Weights of a small mixture-of-experts language model, trained from scratch on English Wikipedia.
Size: 13 layers, width 160, 37.3M parameters.
Below are experts of layer 7 (counted from 0) of a mixture-of-experts language model. Rows are named router (the router's row for the expert) and show model dimensions 0-159. Each number is 500 + 25 x the weight over its row's rms, rounded and kept within 0 to 999. Numbers have three digits each.
After each expert's rows: a language model's description of what the expert responds to. This comes from a sample of Wikipedia text that the model never trained on.

# expert 11
router:468471528501501473515514501508500482492497501499513507489527510513530488543517490503502531484467489529519479525487530495516449561493501515480518529459499502499533537508504482503457481488431490510479510493520540519510541462466469467461484534447544489477458506506460540528512502490500459525514488471527474494503459516500534506498493519488487468464533532522471470478464470535452484480507480478469481500488483507515492501524496446489527493517459578485485487503507494484488534477523495
What it handles: Words after prepositions. "the" after prepositions like under, during, with and by (under the name), plus word-final pieces like twent-y, v-ice, multip-le.

# expert 2
router:571434484491483505484479500477508460448525547458467477492461523489480515485494491494511564532493528519493505516486499511527496509499532481525520477503480470510508542499494497527512542502538512492509514517498568528494487504448476542537511479512496475529510488533495507488501499487498527470520476492508465493494544491470508515509562542482506475533532464470459465485489539519495478502453486532517521483505482512528459478486486544509518491522499502504465511467500487485512471481499523
What it handles: Capital letter word starts. Single capital-letter pieces starting a word, mostly after table pipes or list dashes, such as L in Larry, Language, Launch.

# expert 44
router:534503527489512523549508467481487496536474524536514517492507508531523498503439544506489502470490506469511470473516491500508527463492450531528491546498467511506487521482485509482522536519461465509486491456474484521510536530486525499540469533535459517478516458478530563509487520524455517504502504522494492544521474471467500474458514506492515553507500470521481540464509497483498482515491519505504532505543510459485465442476489480507478491513513469520542527462477504472501502497501482
What it handles: Inner word syllables. Middle syllables inside longer words and names, especially "om" in "Binomial name" in species infoboxes, also stit, unicip.

# expert 29
router:498461495470504520511459481505487541542473489500534478465505501515516503488499542521535519498482519451494496468493482522486487449508458530504504489505473497520488510526445527535467527506486491510451555524497505493451487519508500489458469500502490548477547475499511507470486515492540508555505533490504500463520493505507481515485465487470492500505490491484496491461528521465503522475520520472446501478481495489524513526485470463469476510478504522460548513443526429533510514510490524
What it handles: Country codes and abbreviations. Capital letters inside country or team codes in sports results and tables (RSA, AUT, MIA), the ° in (°C), and some prepositions.

# expert 48
router:440527517543519511494504488450525549522537519526471471532510505493474439505467511518545504507508501517481510497506542504468536487521489543489465489541504522499495509550499531519499559525496503471488530544528485494542486477549545461450503507510510483506461519490498491494486491453479450502466498529522501516507474479494509479503502524537520518490511467499515500491512471436518531461461478513474541501502466508487499499489515470446516493518513488462509492493480516510512505511499491
What it handles: Name pieces in lists. Word and name fragments inside people lists, sports rosters and election tables, like C-row-hurst, R-ow-an, Go-og-le, Coventry, castle.

# expert 45
router:552538513519467494474525530471498473502534453492490465511473471511505466472489489497514508477489499484459506528521520480498518550532561465507492453501469509479486506470507518506499446535511501500498440497517533467502500491543505509442464492475489466550512512498514505512531493541513500487474518492522502509508484477516492522506545473503497479488491503483487484515488553514493469476477529521487471489491487505519478450451492518537488557485504488475451491492456536533508514450500485
What it handles: Sentence-final periods. Periods and word-plus-period tokens ending sentences, such as year., ity., ".", plus line breaks and heading ends.

# expert 6
router:468521509550486517483497504480468456537546495516507486525530468490519488508512528486473500492488492529450545494456480518532477480491545470517529484507484460516525504479460486465508514482525502474483448492522518440514503506534523489519525492487469506476499492501483518496500522507504473490500475465457507487512531506476539478513478507474514469475536469559488509513509554504533476471454522533466523496448463483473465490452492514512475517469507509517491466514471508518507523496446503
What it handles: Common noun stems, decimals. Common noun or word stems before suffixes like -ing, -ed, -s (program, hous-ing, system-s), plus digits after decimals in results tables.

# expert 61
router:451484507485494542492473519494531510462448511460511495532490516514506503502512529458478483499485509540508484514513535461483503489512438498508529473473494495450512528545538500506551518476512491532490490510471528513511510504471524523512508487509491484527494494514458477515510495462493518534495477532486568506458484512504523480522493545486513448521497507530496528480473493510512502490535488502543535495484480499478559501550513484475556526502503458491520487493543513519464439502510471
What it handles: Labels before quantities. Infobox labels and words before numbers, such as Height:, Total:, (aged, about, over, ft, of, and table pipes before figures.

# expert 27
router:534480486498499480515549482484482503462530482515492472496522486464486457501534530532481457500462491487519456502510529505550482480508465484519475469520500503517478533475506527506542513520457536531551490500469497527477476478506504498550487501467562496516482500511509508549520494498535540534532494493476499523497544505516480524494515496502528550461498522458452510518501504496510506510471525507520487482508464534503525490474529440510501496492547457503494487483460537536499470502523534
What it handles: Foreign-name inner pieces. Middle pieces of non-English names, often Indian, Korean or African, such as M-ond-ol, L-ok-i, m-aus-oleum.

# expert 36
router:518481539525496486500518491480527533528507488475497477506488496482496493532460487530548518510531489519513491507520461519507462495518524465536496532541525476483458458500479513496474543526465467504505484483501491495469521488518498541458445457504467473452457461485487520450466479473506459516502482508465514499486495501489502490507500476498489515520558526464494507519460493509462498540481482520495507499460513499492483488493479525456523445487554481513535553511525510477490487474459480
What it handles: Mixed fragments, names, headings. Miscellaneous pieces such as "of" after "many", "mis-" prefixes, first names like Wil, Daniel, Jon, "====" headings, and table pipes.

# expert 62
router:486470498518521459522477510533501463495519489514526475475539546511504515511505506516447536464471525534501523526526469493485531502477513533514515553492528456542476495475535526481513514479474463502479492506477487523474550527512475516512456507496509523541507540464489464461496493487478473474455473498537509514483475505520485516459495505486509458473500515522519469511494457521484525473507504542500498532512530518468530500487475506475488464498473488557517469514530552516501533473509537
What it handles: Word-ending pieces. Final letter pieces finishing a word after its stem, such as y in Holy, al in anal, ine in concubine, and table pipes.

# expert 52
router:490552515514521562529464501520510476522507485491499518532492492506474540519472496494468493546537519522488468541490535525485509475534449479464522531473498498498466515471466496518531509532465505509476489508511516497545531536533507492507530514486498468497491458485514503455450506505469523487510492468502474512511462461506488497526501478498491512468500503463524537526479567510501475457461504540488536531469499505529458477496502484503482518484493511489461475534473486511506482519435518
What it handles: First-name and place stems. Opening pieces of capitalized given names and place names, such as Alex, Mart, Californ, Wal, Anton, Rober.

# expert 39
router:476550510445473444569505531474525519544505499516465475503506473483491531479525499502532527480512486539486468489513508469504475498518471473483501533544519518503512499512510451485528495499497474505488505525540497485502487511491469541534480512491485538462541506469487514471499523507526498525501515503541516551517512538508490524458486523471494477498473513507530529509485474530487445533490519540540530521470508494476541484519523478499499542477547512523488470489525488473486545473476496
What it handles: Brackets and table rules. Opening parentheses fused with text, such as (A, (18, (d, plus markdown table separator rows in sports standings.

# expert 26
router:471508523508468535449532504473451495482524482464479444490501500482461493470533498547468524509470517509491506485451510504486515527516484474519508478556474503548507491505484509529497520478485479489467456508485510488537528501527516524475475502498524537501545461505497485515459490481518479512544522514480533468524512521529455478494474504486502470490485472445527551511510525511520524509526498517522518527548481496501517467522481450514492541488475534515536484505498464550501498496489469
What it handles: Party and place nouns. Capitalized nouns after a name in tables and running text, especially Party in election result tables, also City, Day, bar.

# expert 23
router:534488464462469498503460468525466513479507520474468494510495539509534497497492520513465506494494492526503481483518559473476478508473451540521463468467496521532466502484539483502566488501474474535470486507488518491494496523492500530479529456503463471458529501495521484531480545454485537537548479488524501484533466495527516501496515495501533483488494491504533511481498498533509503487529513499485483467562504506521513492515465533458530468484481504549518513501488500522507511441486544
What it handles: Census and count phrasing. Census-style counting words such as "were" after There, "age", population, and (aged, plus table pipes and coordinate marks °N and ″N.

# expert 20
router:519510478473476510488513449509500512502536534529489507467478479501488524511491463465515529498501474521455490522483490505495518509488482481523490498459530531465512487488547519495541460453490532467511484488478533469531477491513463487541501539503535480520461510528513454468509534464504541493493472503508534491480492491480491508506458507496472535553454504475459526509475527472443471522534494504519492478548521524527478515510466542498474499472514473524494488504494454498489465506492449
What it handles: Article a, word-middle pieces. The article a in "This is a list of" openings, and middle pieces of common words and names, such as class, pr, fac.

# expert 0
router:483509476522472515420521530499523435508521534500499521518479470476506468528475497535474507520484464510449546495487501503542491526496543482482507486523526510480488483460483506463484448490492479507467447486514521432490496497560527494491490489497515519504498469479522506460512499500506479467490498491478479505528510484466506519508495501507519492507517490492470506511462542474526514507448514512505496506469479497492490481426485503506469541472519471499444459466459507507493500475483482
What it handles: Sentence-start and boundary tokens. Capitalized "The" or "This" opening a sentence or section, plus punctuation and final name pieces ending a clause, like "),", "time.", "Riem-ann".